Weights of a small mixture-of-experts language model, trained from scratch on English Wikipedia.
Experts: a sigmoid router, a shared expert of 128 neurons.
Below are experts of layer 2 (counted from 0) of a mixture-of-experts language model. Rows are named router (the router's row for the expert), gate (a neuron's input weights, with its number), up (a neuron's input weights, with its number) and show model dimensions 0-127. Each number is 128 + 32 x the weight over its row's rms, rounded and kept within 0 to 255.
Before each expert's rows: "comes after" lists some tokens at least twice as common just before its tokens as in all text. This comes from a sample of Wikipedia text that the model never trained on. Tokens count by the router's weight.

# expert 15
comes after: ".", "=", ")", "|", "==", "==="
router [150 185 127 134  97 135 117 168 136 171 115 151 149 194 177 145 131 141 150  86  94 143 157 110 164  85 172 124 158 127 138 121 100 155 158 117 165 124 157 114 115 134 159 137 141  42 129 143 127 169 164  78 111 203 185 109  76  94 144 162 167  99 100 147  92 103 129  98 121  83 118 116 190 163  97  98 132 187 116  88  99  92  88 116 120 129 136 148 191 136  77 131  93 113 160 172 100 101 128 141 122 109 128 119  95 168 110 143 175 111 117 179 120 116 118 165 117 115  85 176  82 163 145 157  75 188 104 140]
gate1 [ 80 112 110 167  93  98 101 182 142 114 125 118 178  91 105 143  43 152 114 137 163 135 100  85  74 128 204 133 111 138 104 116 114 127 125 133 116 117  76 125 195 191 141 119 142 109 180 141 147  99 104 130 152  62 175  84  91 131  66 136  71  98 157 144 124 117 134 134 143  97  94 103  99 136 122 107 166 145 220  73 111  77 142  83 118 145  74 167 100  86 156 106 145  70 121  92 130  83 187 111 165 151 100 198 152 105 149 146 116 131 149 121 126  65 151 158 138 190 131  97 124 121 162  69 138 159 115 117]
up1 [157 165 119 120  93 131 147 113 106 183  84 166 110 114 123  97 126 108 113 146  59  65 145 149 184  85  67  95 175 150 113  58 169 122 114  93 168 175 136 140 116 104  66 135 154 141 126 134 104  99 143 134 111 130 133 181 149 100 134 133 181 138 141 149 168  77 135  84 107  69 115 111 176  95 123 179 101  91  58 123 137 158  89 133 122 115 161 113 128 160 147 119 114 168  94 115  84 115  99 143  89 149 185 140 127  87 102 205 153 111 135  89  61 106 169  87  95  87 163  87  92 139 111 173 100  60  81 102]

# expert 38
comes after: "\n", "the ", "a ", "\n  ", "The ", "1"
router [177 127 112 117  74  99 118  97 114 103 137 127 115 192 158 113  90 122 111  80 126 135 171 107 159  88 172 119 179  97 154 118 153 108 130  99  42 115 147 150 126 117 149 122 110 108 127 152 115 127 129 155 156 164 157 110  83  83 127 107 135 126  60 154 154 118 166 153 177 107  70  90 168 103 113  91 119 180 109 132 154 155 104 169 118 113 155 113 137 157 156  83 138  85 182 166 123  74 139  72 109 115 134 111 121 166 145 110 157  85 112 168 127 148 133  73 139 141 108 176 100 217 108 138  61 106 130 110]
gate0 [156 140 173 112 107 106  97 120 126 171  94  86 123 128 152  56  71 146 119  98  59  93 134 147 128  96 120 173 136 107  87  75 162  89 130  91  73 148 142 160 143 111  87 121 179 110 104 157 111 133 126 138 101 144 110 121 151 120 177 100 135 202 136 148  91  49 158 129 140 139  75 113  95 149  94 183 111 104 106 159 133 178 114  82 132 120 120 130 147  97 141 159 137 126 170 111 142 103 149 197 113 109  67 142 134 209  81 109 107 151  97  46  58 130  81 130 118 127  94 168 137 142 112 129 148 137 130 116]
up0 [141 129 174  76 138 134 142 139 190 127 152 131  98 106 106 121 125 129 130 124 127  97 112 135  87 152 119 213 170 114 122  93 161  95 117  37  45 127 117 176 133 110 101 174 142  96 137 111  95 126  84 133 112 150 105  78 124 120 163  97 122 151 162 103 164  69 119  90 162 139  67 128 110 160 102  73 102 134 120 132 116 156 160 144 130 108 134  82 146 130 136 132 130  76 161 176 151 122 161 113 183 128  61 109 136 154 132  81 112 148 192  37  69 125 106 171 137 110  49 149 132 159 133 135 124 149 134 148]

# expert 27
comes after: "| ", "- ", ": ", "(", "; ", "of "
router [186 160 148 107  68 113 121 131 171 114  57 152 130 144  88 157  98 115 146 134 160  99 145 118 112 111 221 148 177 142  74  93  88 108  96  62 107 166 119 171 135  92 151 144  96 117 116 167 123 154  93 146 156 193 147  94 161 120 114 123 136  93 133 118 152 135 171 103 177 155 107 105 189 176 113 105 162 115  88 118 171 114 113 130 137 100 119 105 123 124 171  89 133  99 119 150 127  53 111 120 124  78 206 126 119 191 147 116 154 127 103 185  84 114 107 124 162 127 164 133 121 105 109 112 100  92 113 105]
gate0 [ 59 110 158 132 142 186  92 151 137 121  75 112 153 135 133 108 151 140 103 134 148 103  75 130 139 107 220 140 115 103 157  96  99  99  78 148 101 139 121 158 111 108 116 150 152 151 127  95 143 122 155 111 104 108 138 133 105 149 115 138 103 101  65 159 174 128  91 142 158 142 111 140 114 115 168 154 131 149 122 105  94 122 117 101 161 108 127  15 154 152 137 114 154  93 102 148 157 149 174 133 140 122 172 121 210 150 167 109 152 109 151 173 149 101 135  43 161  76 139 144 122 165 123 116 129 117 100 161]
up0 [113 183 106 151  56 182 123 123  78  71 173 115 115 137 149 113 216 127 111 113 181 112 150 128 118 122 164 140 108 104 123  65  80 114  89 189 115 111 167 120 130 126 143 116 122  94 139 124  96 133 121 131 173 122 158 165 135 117 118 116 163  86 183 149 124 100 172  90 108  91 139 102 215 103 171 150 171 109 111 180  76 181 119 183  81 111 107 123 157 135 130 160  95 144 146 158 120 148 152 153 137 146 178 183  95 133 124 149 178 120 159  65 173 116 127 119 168  66  98 101 115 112 174 120 167 115 155 131]

# expert 32
comes after: "| ", "–", ".", "; ", "(", "re"
router [118 119 131 115  50 138 145 148 159 181 110 192 140 149 113 143 118 126 113 106 108  95 155 122 177 173 167 158 193 105  55 104  75 135  98  91 136 112 114 173 138  61 132 147 131 174  76 177 125 157 126 100 146 172 152  50 103  96 151 120 154 100 131 130 149  79 171  98 193  99  89 102 125 108 139 116 173 119 115  93 119 121  81 136  65 160 116 172 132  65 145  70 176  94 150  86 102  56 112  53 103  65  82 153 164 160 120  88 155 120 108 156 106 120 131 139 125 110 128 132  82 153 153 122 107 110 147 142]
gate1 [184 161 130  99  73 151 175 108 148 100 123 108 141  65 149 172 109  97 144 192  91 163 131 117 122 156 125 124  75 142 138 174 104 102  90 166 139 102 161  95 121 121 163 170 182  58  75 181 101 154 140 108 126 177 148  52 121 108 174  97 132 110 137 191 166 154 104 120 164 144 110 132 118 148  65 122 139 156 124  93 181 141 200 171 119 170 138  70 111  96 124 192 213 147 110 119 146 106 112 183  68  89 138 123 104  62 145 155  74 134 115 152  85 140  78 153 120 134 116 163 144 138 109  93 130  89 128 170]
up1 [128  67  99  86 167 117 191 162 186  99  96 109 106 169  55 155 116 148 164  91 166  86 134 129 113 128 153  85 170  63  73 111 134  84 191  89 113  71 132  67 167 152 167 144 145 157 153 115 108 128  99 160 117 169 143 144 121 125 102  94  98 131 147 129 161 102  89 105 113 143 132 134 132 118 151 105 133 126 118 170 110  57 174  86 134 172  95 137 216 125  73 107 121 124 116 111 105  92 102  71  81  96 114 104 151  73 136 109 114 152 166 122 116  83 199 103 167 141 157 118  90 118 195 164 115 113 153  97]

# expert 29
comes after: "the ", ": ", "of ", "a ", "in ", "- "
router [137 117 106 166 146 162 108  91 128 173 101 112 153 124 176 149 121 162 187 103 139 136 126 112 194 124 163 155 123 141 114 106 126 186 157  75  95 101 138 157 167 146 138 120 129 141  72 151  95 147 107 115 218 142  99 105 102 121  97 150 155  83  92 146 117 132 159  53 109 132  88 119 110 159 125  93 127 123  88 127 147 190 103  94  55 123 129 114 173 137 140  37 145 150 195 154  92 142 103 129 135 106 145 132 146 114 106 160 170 119 131 144 152 123 126  85 110  53 149 155 115 163 131 105  77  91  93  99]
gate1 [145 113  86 145 140 174  77 114 152 136 109 205 162 110 178 125 160 150 155 154 172 156 126 121 131 120  71 124 111 161 150 169 116 119 175 168  77 116 166 162 217 134 170 159 117 136 123 145 110 169 122 191 180 124  73  70 118 136 129  82 164 143  66 149 161 154 133 144 120 196  60 156 156 128 155  76 127 145 119  96  99 112 149 125 130  82  72 194 144 105  84 168 168 137 135 211 140  94 112  87 164 172 117 141 132  81 102 179 108 112 119 175 112  78 191 158 134 134 125 145 116 132 103 155 143 134 103 179]
up1 [142 123 186 145 121 108 103 106  69  66 116 102 133 143 111 184 135 127 115 148 126 130 145 148 145 117 225 162 154 106 106 129 154 106 101  81 190 162 130 109 110  86 143 138 126 130 157  54 200 119 125 114 101 103 207 114  66 111 105 130  81 139 112 151  80 127 107 109 172 102 133 119 129 130  41 148 116 172 100 167 100  94 119 153 108 154 131  52  84 166 173 111 124 134 112 120  97  88 154 167 162 104 140 105 164 159 121  65  83 118 169 171  74 139 132 137 145  88 121  97 136  94 179  99 134 147 145 148]

# expert 8
comes after: "the ", "a ", "- ", "and ", "to ", "s "
router [138 158 187 107 102 146 115 131 132 137  56 101 133 140 152 142 194  97 149 111  85 130 120 128 136  78 177 136 146 115 133 103 100 168 122 125 130  96 132 147 153 116 139 155  99 100  88 159 162 145  99 122 147 182 143  94  65 156 134 139 153  92 121  58 102 108 139 132 119 104 134 107 132 125  69 133 116 132 105 129 132 161  49 139  92 110 100  82 177 115 150 101 190 110 145 130 144 125 105 143 153 107 135 123 153 159 117  99 188  93 170 142 133 107  98 116 157 134 181 162 111 175 137  96  92 141 116 118]
gate1 [153 156 127 109 156 118 103 124 149 118  91 115  79 139 146 114  94 198 181 132 114 125  91 161 154  76 171 141 117  86  95 169  75 142 153 154 155 108  93 155 160 155 165 134 101 142  86 121 165  97 111 162 136 115  75 107  76 102  89 156 170 119 155 116 113  76 132 101 134  96 106 190 114 104 194 100 132 124 138 152 162 113  74 190 147 155  93 130 160 120 112 130  95  94 168 120  80  96  80 169 144 113 181  95 175 140 159 116 153 137 135  92 139 117 169  89  86 111 178 169  95 153 122 136 165 139  88 170]
up1 [147 137  92  71 129 110 147 104 117 119 138 150  91 112 152  76 120 183 162 125  91 137  94 126  56 112 155 133 162  76  86 185 138 103  92 170 161  73 114 107 186 124 150 101  89 163 123  89 130 133 154 148 135 142  92 133 115 111  85 156 188 142 169 114 139  97 127 134 130  77 120 125 127 111 132  91 143 128 114 142 150 177  83 158 167  89 138 118 134 123 106 142 152 141 178 111  75 125 103 138  85  98 128  85 130 177 112 157 131 150 136  89  77 127 128  74 137 132 180  87  89 153 141 114 140 179 112 170]

# expert 1
comes after: "201", "200", "202", "199", ".", "198"
router [ 89 130 143 129 119  82  84 139 151 119 123 142 111 119 132 124 103 176 125  68 166 105 128 104 169 138 124 117 138 130  96  89  88 117 133  66 130  86 178 128 160  86 149 149  95 110  75 163 174 120 102 127 139 174 156  98 128 113 190 120 127 140 104 129 114 121 138  97 146 101 118 107 129 109 130 100 122 119  54 133 142  79 106 128  92 114 114 120 166 108  73 133 231 136 114 120 125  65 177 113 111  87 117  67 115 174 141 129 196 139  95 122 119 112 141 109  89 109 157 144  98 188  95 101 128 128 186 160]
gate1 [135  98 182 148 107 105 118  78 116 164 185  76 144 106  78 153 153 153 118 157 128 109 100 110  94  86  41 106 146 105 132 133 153  78 107 147 150 114  94 157 134 144  87 161  74  98  39 162 160 121 109 114 150 122 130 106 146 121  81 157 144 131  91 124 134  56 174 119 174 124 104 163 181 206 125 102 174 121 103 131 134  57 118 137  94 131 116  58  92 117 172 117 176 105 145 122 104  77 149 119 151 116 117 141 116 124 206 127  96 158  82 213 133 104 132  85 130  79 111 155 188 126  89 149 111  75 125 132]
up1 [138 101 152 118 158 151 138  99 181 133 114 126 147 140  99  99  45 130 110 128 122 148 176 203 145 172 190  58 111 198  82 116 140 149 132 104 127 114 161 123  92 105 181  57 188 149 172 106 156 126 185 106 165 124 109 151  96 112 104 147 155 129 149 181 103 158  97  55 108 137 130 127 137 116  93 125 126 155 117  96 130 164  43 164  83 111 161 167 166 127 107 107 128 177 172 156 149 172  76 192  96 127  69 136 148 176 123 125 156 156  86 144  87  88 132 168 134 141 132 125 141 116 127 138  96 130 130 132]

# expert 25
comes after: "of ", "in ", "to ", "for ", "at ", "on "
router [145 170 128 152 112 141  90 125 204 161 131 120 137 158  97 168 116 170 180 127 153 119 106 115 162 127 195 162 131 130  67  83  98 157 140  73  83 109 127 127 115 119 149 143  90  90 110 192 138 131  76  84 134 162  99 115 113 133 131 167 149 124 103 132 125 142 112  71 138 169  85  98 116 150 122  92 136 173 101  98 210 114 102  93 136 120 132 104 150 126 151  97 144  87 128 170  96 136 129 140 170 116 184 131 121 189 114 108 183 131 111 157  54 113 120  84 133 121  77 133 121 161 103 158  80  81 162 178]
gate1 [ 95  76 124 128  99 132 135 143 179 113  73 150 130 148  96 116 164 132 120 127  89  89 152 165 171 130 118 146  88 110 151 115 120 140  82  78 141 122 145 129 100  62 116 170  90 148 150 126 137 108 118 126  71 113 172 184  61 138 109 190 148 181  93 146 175 147 109 160 169 174 143  78 142 101  99  39  97 102 104 133  92 154  82 110 128  74 124  93 158 141 156 142  81 147 111 161 167  94 172 156 146 106 111 113 161 144 166 122  63 103  39 173  99  79 141  98  52  83 173 124 133 154 134  82 175 130 127 165]
up1 [168 123 126 129 124  84 187 139 136 185 132 198 182 147  90  80 217 136 106 130  83 118 131 138 186 116 129 155 128 122 109 131 166 109  90 141 125 140 108 110  81 135  95 169  98 122 124 123 180 112 148 124 123 102 165 131  80 174  99 209 100 136 142 135 119 157  96  88  95  50 137 105  85  72 117  82 125 102 158 162 133 175  74 135 118 128 110 117 178 104 127 108 146 152  83 163 125 163 116 135 133 135 133 124 157  95 149  86  75 157 128 127  60 146 151 171 132 119  98 175 130 123 136 154 100  86 117 194]

# expert 12
comes after: "|", ")", " ", "% ", ";", "0 "
router [161 116 120 114 102 109 119 139 174 108 125  92  96 132 141 173 188 146 152  89 176  86 166 109 171  89 130 136 196 166 148  96  91 192  88  97  88  90 142 124 129  81 158 138 100  92  65 179  64 125  98 150 152 108 128 108 105 140 154 147 174 110  75 125 155  88 126 136 168 113 110 104 139 168  80  95 118 125  88 136 187 180 105 136 109 117  83  96 151 104 100  84 166 155 182 162  83  84 120 109 103  90 184 129 100 218 130 105 147 116  60 160 126 135  91 136 153 148  85 131  55 165 128 138  84 140 143 120]
gate1 [166 113 101 175  96  96  94 145 172 126 125 106 176 176 138 179 154 127 114 160 139 105 134 134 151 144 177 147 108 110  73 167 110 147 118 139 154 134 156  95 210  89 205 159 159 126 121 114  89  62 122 115 102  98 134 127 136 101  94 105 138 105 161 129 107  85  71 156 109 205 151 124 124 156 114 138 125 129  92  79  84 128 134 152  78  94 146 121 136 155  53 157 121 195 136 114 129 101 136 120 133  76 120 158  84 101  85 110  95 164 165  92  74 116 108  83 183 150 104 137 126 169 136 145 156  93 141 116]
up1 [135 130  87 139 116 109  95 136 125 115 106 123 179 177 133 148 172 148 105 159 107 110 109 139 115 133 173 136 117 151  98 130 112 115 113 108 191 108 138 105 190  88 172 157 136 123 118 133  83 116 140 142  85 118 134 103 132 116 114 139  89  84 153 111  99 100  69 120 118 168 153 114 159 153 105 161 127 144  63 114  91 155 124 156  83  86 112 118 130 149  21 146 161 237 139 154 139 117 141 134 153 107 118 183  86 116 133 109 116 147  97  97 110  94 109  72 179 152 104 132  85 177 126 153 134 117 136 139]

# expert 30
comes after: ", ", "s ", ") ", "es ", "well ", "ers "
router [135 151 147 119  79 121 131 163 204 132 152 159 183 159 153 152 155 118 193 111 157 148 135 103 185  96 115 140 122 101 113 147  89 146 172 128 125  81 156 151 124 111  90 107 168  79 104 120 116 149  62 176 187  90 116 104 145 139 141 152 178  80 141  92 128 137 150  86 101 185 105 108  95 151  88 102 107 162 104  88 165 112 100 160 111 153  97 106 131  75 140 108 160 114 133 132 160 138 120  94 138 110 101 138 122 118 147 104 169 146 110 140  76 152 161 142 124  90 119 181  78 111 135  59  97 143 154 109]
gate1 [ 70  82  74 119 137 112 187 110 122  63 143 174 130 131 158 164 151 171 128 152 106 152  73 106  87 137 161 107 144  87  96 147 120 140 153 133 152 152 126  99 137 160 135 120 161 123 129 119 117 145 119 102 188 108  52 129 164 163 107 165 169 226  76  99 116 113 104 130  72 109 140 168 123 124 161 117 141 118 160 149 149  68  84 128  96 130 158  99 134  95 164 143 207 186 153 138 146 160 113  82 151 181 118  91 154 100 123 177 141 133 168 151 138 174 130 104 138 131 185 150  83 113  92 165 129 145 172 139]
up1 [ 66 113 160 124  61  77 133 103 132 132 173 136  74  99  99 103  85 118  42 155  83 122 192 136 116  68 124 106  52  89  81  98  91 160 137 126 117 150 147 147 134 149  76 103  94 123 132  92 137 145 127 184  81 119  57 112 187  96 120 167 117 128 111 117 116 160 112 169 122 139 154  95 105 115 155 106 167  74  71 119  91 139 153  62 158 142 147 118 122 162 104  86 167 160 111 161 113 191 112  95  61 147 127 122 113 133 139  80 131 159 137 187  96 167 123 147 171 122 127 134 113  93 137 176 134 110 133 139]

# expert 3
comes after: " ", "0 ", ") ", "1 ", "2 ", "3 "
router [103 106 136  92  52 124 127 155 173 127 127 112 176 140 136 116 117 145 146 136 121  99 192  76 163 178 133 117 143 143 103 118 132 135 115 106 101 101 121 142 132 113 143 167 131 155  52 127 115 161  95 129 149 206 118 141 147 104 213 176 151 112  69 123  84  62 107 129 145 163  61  82 123 195 131 151  97 131 116  93 139 171  60 175 177 155 129 180 110 144 127 104 155 129 155 107  85  74 120 100 174 139 141 143 114 133 161 113 175  87 128 103 122 164 122 114 122 145 151 138  74 106 146 117  78 137 132 139]
gate1 [ 62 182 132 100  82  95 135 153 103 110  46 128  81 155 116 154 150  91 168  85  91  94 119 156 124 112 165 120  99 128 108 141 116 114 123  97  73 109 113 168  88  95 132 108 137 140 126 156 109 217 125 103 150 122  84 164 155 119 205 135 129 149 126 106 163 170  75 152 154 181 129 118 139 140  67 108 103 154  96 107 113 189  95 126 122  89 101 145 129 120  85 147 149 110  73 130  50 152 104 153 172 110 165 193 122 117 144 130  70 107 143  98 111 150 119  43 157 141 105 161 144 125 110 152 138 224 106  96]
up1 [158 112 136 144 157 129 134 111 174 113 137 143 183 116 139 103 124 129  92 130 162 139 113  88 171 126 100 184 109  57  91 136 190 103 117 176 125 124 115  96 161 123 114 109  95 191 160  98 119 145 146 139 138 124 143 173 131  74 104  62 163 124 126 108  78  81 190 105 135 153  89 155 147 139 170  90 132 119 109 164 182  75 154 113  91  93  96 158 108 174 186 105 164 130 166 100 144 138 145 110 115 101  69 142  87 139 100 155 208 161  95 181 148 154 134 161  62 122 139 141 114 171 149 101 105  18 147 154]

# expert 2
comes after: "\n\n", ". ", "is ", "as ", ", ", "of "
router [160 112 109 141 134 134  95 152 106 160 130 114 138 248 131 176  98  87 142  28 138 115 131 127 142 110 177 126 154 182  75 143  99 179 119  96 136 142 150 139 158 104 165 114 166 165 156 155 141 177 107 151 153 138 159 103  95 145 145 162 144  86 111  62 160 105 158 176 101 125 104 135 194 114  69 128 107 165 119  74 170 133 103 128 107 155 108 122 138 130 133 120 137 123 150 120 140 123 147  70 118  74 128 149 158 183 142 120 144 100 121 147  99 160  46  69 144  90 130 126 130 170 141 110 139  87 127 124]
gate1 [ 64 124 164 119 117 121  67 118 145 173  83 137 154 155  98 159 111 103 120 145 162 167 147  60 139 131 169 130 137 192  93 120 146 118 145 141 136 162 144 146  78 169  35 131 129 141 119 134 184 131 126 139 173 151 118 117 154 203 116 149 110  87 119 104 219 108  98 134 170 176 101 125 105 130 135 184 145 165 125 132 159 128  95 162 183  84  94 113 127 124 169  96 155  72 146 184 100 134 106 104 183 150  96 100 144 151 128 162  94 166 142 140 152 119 116  81 137 115 123 148 178 156 161 113 135 186  45 107]
up1 [154 120  87 177 168 158 211 113 164  94 132 122 107 115 182 121 116 117 164 172 109 172 135 112  78 107  99 106  97 111 112 108  87 162 107 185 147  73 148 107 111 120 177 107 171 143  88  99 144 114 145  75 144 142 130 166 126  73 130  99 147 149  57 114  97 104 173 131 109  91 150 122 111 172 136 104 105 164 117 137  92  96 151  92 121 142 145 132 166  86 119  73 164 199 134 110 151 108  82 103 137 125 144 111 118 117 172  84 148  99 116 178 124 141  94 177 133 161 126  98  64 137  98  78  83  82 193 133]

# expert 13
comes after: "\n", "|", " ", ")", "op", "col"
router [153 153 130 108 135 158 125 113 157 107 133 144 162 158  88 143 159 157 168 127 118 178 104 106 177  86 177 159 137 130  88 123 106 141 130 141 112  81 142 135 115 123 158 159 166 136 118 157 118 149 126 143 151 148  73  45 140  88 143 102 133 179  82  99  96 105 179 128 148 154  89 163 143 176 118 127 150 170  90  53 152 152 148 109 129 110 153  98 182 145 140  84 236 142 147 184 128 156 154 133 134 126 125  65  98 119 136 106 179 123  99 143 117 139 129 106 110 112  99 141  90 155 144 151  76  85 144 103]
gate1 [168 130 156 171 115 151 188 125 140 112 102 157 113 120 115 209 111 158  90  76 108 133 105 105 145 165 132 108 148  89 104  96 178 151 158 119 128 161 109 168 116 121  88  63 112 158 178 113 150  79 119 148 133  70 110  86  96 135 141 141  46 168 145 119  98 117 154  92 119 151 125 123 105 107 118  81 121 141 154  28 134 103 134  92 147 128 153  77  94  87 137 152 179 127 125 145 158 127 112  88  75 114 220 104 153  95 176 107 198  93  85 206 170  76 133 183 114 137 151  85  92 151 148 191  70 123 179 153]
up1 [144  79 167 136 198  95 116 127 153 146  69  82 132 161  88 152 113  64  90 167 151 138 128  95 155 179 104 124 157 121  88  39 137 121 170 162 126 101 160 115  97 128  57  81 130 100 115 113 171 151 106 157 152 103 138 117  73 212 121 155 103 127 154  97 100 170 145 132 156 110  96 143 123 102 108 100 142 136 123 112  94 168 178 149 168 139 135  56 105  97 158 115  96 131 113 125 144 101  94 119 129 110 155 121  98 130  45 101 159  80 128  90 172 103  68 113 116 134  65 212 145 128 196 115  56 168 105 162]

# expert 14
comes after: "\n", ". ", "he ", ", ", "It ", "He "
router [ 99 150 131 128  81 105 123 172 189 115 198 127 116 129 163 160 161  83 204 153 121 156 103 108 159  99 143 142 164 116 110  82  66 162 113 109 110 127 142 169 106 120 148 181 130 124  99 126 132 157  95 150 134  97 189 102 118 152 142 142 131  90  99 105 119 127 127  51 126 157 143 104 122 151 121 152  99 191  90  80 196 120  82 125 129 151  40 121 159  94  90 114 119 123 179 147 109 156 160 111 128 106 146 117 125 149 169 141 235  79 158 111 104 152 113  84 106 143 188 152 146 150 140 131 122 127 123 119]
gate0 [170 149  99 189 135  49 106 146 142 138 139 130  45 107 136 183 159 124 166 110  98 181 124 103 135 101 106 142 164  72 101  71 105 124 159 148  88 146 110 115 120 132 135 166 140 142  60 159 139  96 148 192 140 151 172 136  83 144 123 139 153 124 148 145 127 138 133 153 177 110  64 151  74 132 149  73  89 126  89 153 189  87 124 131 127 127 113  86 121  93 137  73  76 159 149 163 143  98 172 117 149 134 152 168 156  87  96 122  82  81 164 125 112 150 132 182 102 137  99 133 144 178 101  89 163 114 105  99]
up0 [136 157 122 202 157  32 110 161 107 120 117 133  77  99 119 169 142 153 196 113 105 162 107  59 128 120 146 143 152  74 121  78 109 124 133 167  78  94 141  97 143 126 145 157 146 114 111 174 124 131 151 190 136 139 135 131  99 164 132 116 149 147 147 148 117 119 160 174 112 126 115 175  75 139 144  66 107 143 111 145 218 133 102 153 135  85 100  93 117  74 129  76  85 137 113 142 127 108 176 127 202 130 126 193 156  81  87 142  90  68 163  97  96 152 124 138 119 127  53 109 133 181 101  89 175 128  71 103]

# expert 28
comes after: "| ", ",", ".", "–", ":", "3"
router [127 169 152 132  97 127 153 119 130 192 106 122 194 185 105 161 135 217 182 105 156 112 197 137 192 128 137 102 139 121  87  47 111 150  86 122  95 105 146 120 123  99 136  83  97 135  91 145 128 152 106 134 189 164 128  90 126 127 117 131 193 110 107  81 138  83 156 127 185  95 134 119 170 143 120 139 108 133 117 150 118 135 142 120 141 124 165 152 167  85 127  92 169  98 150 176 122 150 103  92 130 130 117 143 154 150 113 128 153 113 137 117 149  76 158 113 139 102 107 118 102 112 105 158 130 154 121 144]
gate1 [144 179 176 149 112 126 145 106 184 148 126 159 123 124 104 125 111  87 141 179 126  67 146 126 118 102 127 122 151 134 133 113  95 129  64 101 158 149  98 157  76  70 124 148 131 158 104 100 129 183 101  90 155 178 116 131 153 108  83  92 117  76 117 100 132  57 135 131 188 100 121 146 124 114 129 137 110 149 209 137 149 144 147 128 110 156 145 171  84  98 178  70 125 153 141 136 117 126 131 153 127 132 121 124 156 137 150 153 136 113 104 143 115  81 143  95 136 124 121 123  96 104  71 115  92 163 108  90]
up1 [139 127  80 115 159 148 100 149  79 111 107 131  96 168 182 145 110 174 110 126 113 130  77 203 115 158 143 118 115  57 112 119 173 138 196 131  69 108 188 115 161 161 110  89 126  71 123 153 119 117 111 188  82 123 104  75  92 155 141 149 141 147 151 174 146 163  85 127  89 150 137 180 118 155 106 114 156 113  78  90 124 180 122 155 138 147 114  77 139 155  97 185  93 118 113 109 149 123 179 102 133  94 164  91  82  90 153 107 140 138 171 104 129 172 119 167  91 126 163 123 171 164 150 163 155  96 171 128]

# expert 17
comes after: "| ", "the ", "Sh", "- ", ": ", "; "
router [118 165 106  95  49 128 148 124 162 127 145  89 162 156 133 144 123 181 160  97 171  90 138  62 134  83 150 115 103 154  56 119 112 171 157 108 104 158 137 154 133 161 171 118  76 124  85 175 100 102  88 153 191 131 154  59 145  93 143 114 111  82 118 113 100 133 115  98 159 146 143  63 162 192  70 136 157 146 151 144 166 145  55 118 109 100 127  98 150 118 111  88 146  88 135 150 118 111 148 112 162 101 151 123 128 142 124  99 153 130  72 158  55 135 102 115 149 115 181 145 125 165 130 129 102 139 117 147]
gate0 [148 210 127 117  92 138 176 143 166  80 167 184 116 178 127 104 123 141 143 162 168  92 122  96  73  65 161 137 164 151 167  96 153 150 137 137 177  86  95 188 114 180 115 137 114 150 166 146 159 116 127 142  80 133 114 141 112 136 133 113 143  89  82  79  94 121 121 125 166 158  94  69 132 179 102 113 142 122 157 156  76 146  84  98 149 137 130  66 161 131 148 164 122 160  94 114 107 135 129  94 120  92 136 196 113 149 140  95 138 184  93 145 115 117 109 182 109 149 164 126  87 131 141 115 119 174 143 120]
up0 [134 202  66 160 112 141 114 145 193 148 140 120 151 122 124 112 142  93 151 105 153 184 157 129  84 119 121 192 130 112 169 134 133 141 106 161 160 146 101 155 120 171  91 113  76 113 102 156 107 111 141 116 117 125  94 115 161 179 168  92 161 119 138 126  95 153 121 147 130  98 124 143 113 174 107  97 134 135 140 122 183  89 123 128 155  80 153 111 100 134 133 134  61  85  70 202 129 128  47  59 167 167 153  88 135 152 109  66 113 140 123 152 108 185  76 100 167 172 139 154 103 100 104 129 142 165  94 135]

# expert 33
comes after: "R", "B", "A", "P", "b", "J"
router [148 174 159 131  77 121 107 136 167 216 160  94 166  99 106 103 112 164 151 104 160 134 158  94 178  68 168 121 142 134 125 122 101  86 124 124 130 172 130 149  76 130 124 173 139 170 100 161 107 172 129 198 158 192 153  92 100 130 144 120 186 121  91 144 148 114 138 123 148 145 102  92  81 141  86 104 102 126  51 122 153 140 111 155 100  98 114 123 161  89 155  68 202  98 155 158 155 136 104  93 169 117 128 160 124 175 171  95 133  85 109 176 111 136 157  83 152 129 114 183 107 150 143  67 118 121 139 201]
gate0 [150 128 101 179  95 123 100 131 185 166 149  52 100 111 180  62 163 127 166 108 102  94 126 165 141 197 165 148 209 145 100  88 142  52 156 125 141 139 102 188 121  96 140 229 149 185 189  99 131 143 162 141  93 149 143 136 144  93 132 137 174  77  71 126 104  95 129 142 114 132 148 145 157  93 129 143 118 112  59 156 179 167 135 126 145 140 139 117 101 110 147 120 131 119 104  90 111 178  63  72 156 102 132 107 106 169 187 147 133 154 128 180 150 134 159 143  81 181 135 176 116 119 109  56 143 128  71 187]
up0 [158 174  85 136 152 156 170 110 153 114  83 107 130  98 120 152 139 108  83 111 104 167 137  96 132 113  90  46  86 135  93 112 164 126 118  57 130 123 126 138 159 174 143  95 117 128 102 168 160 167  92  92  85 111 157 136 118 126 145 122 112 144 102 122  86 127 158 149 140 127 167 184 189 151 155  73 119  85 145 105 117  69 174 124 172 105 121 102 184 118 114 158  95 108 159 163 181  40 101 146  99 127 136 134 112 118 122 109 121 119 128  78 130 105 210 102 188 132 114 102 179  84 128 100 111 160 115 130]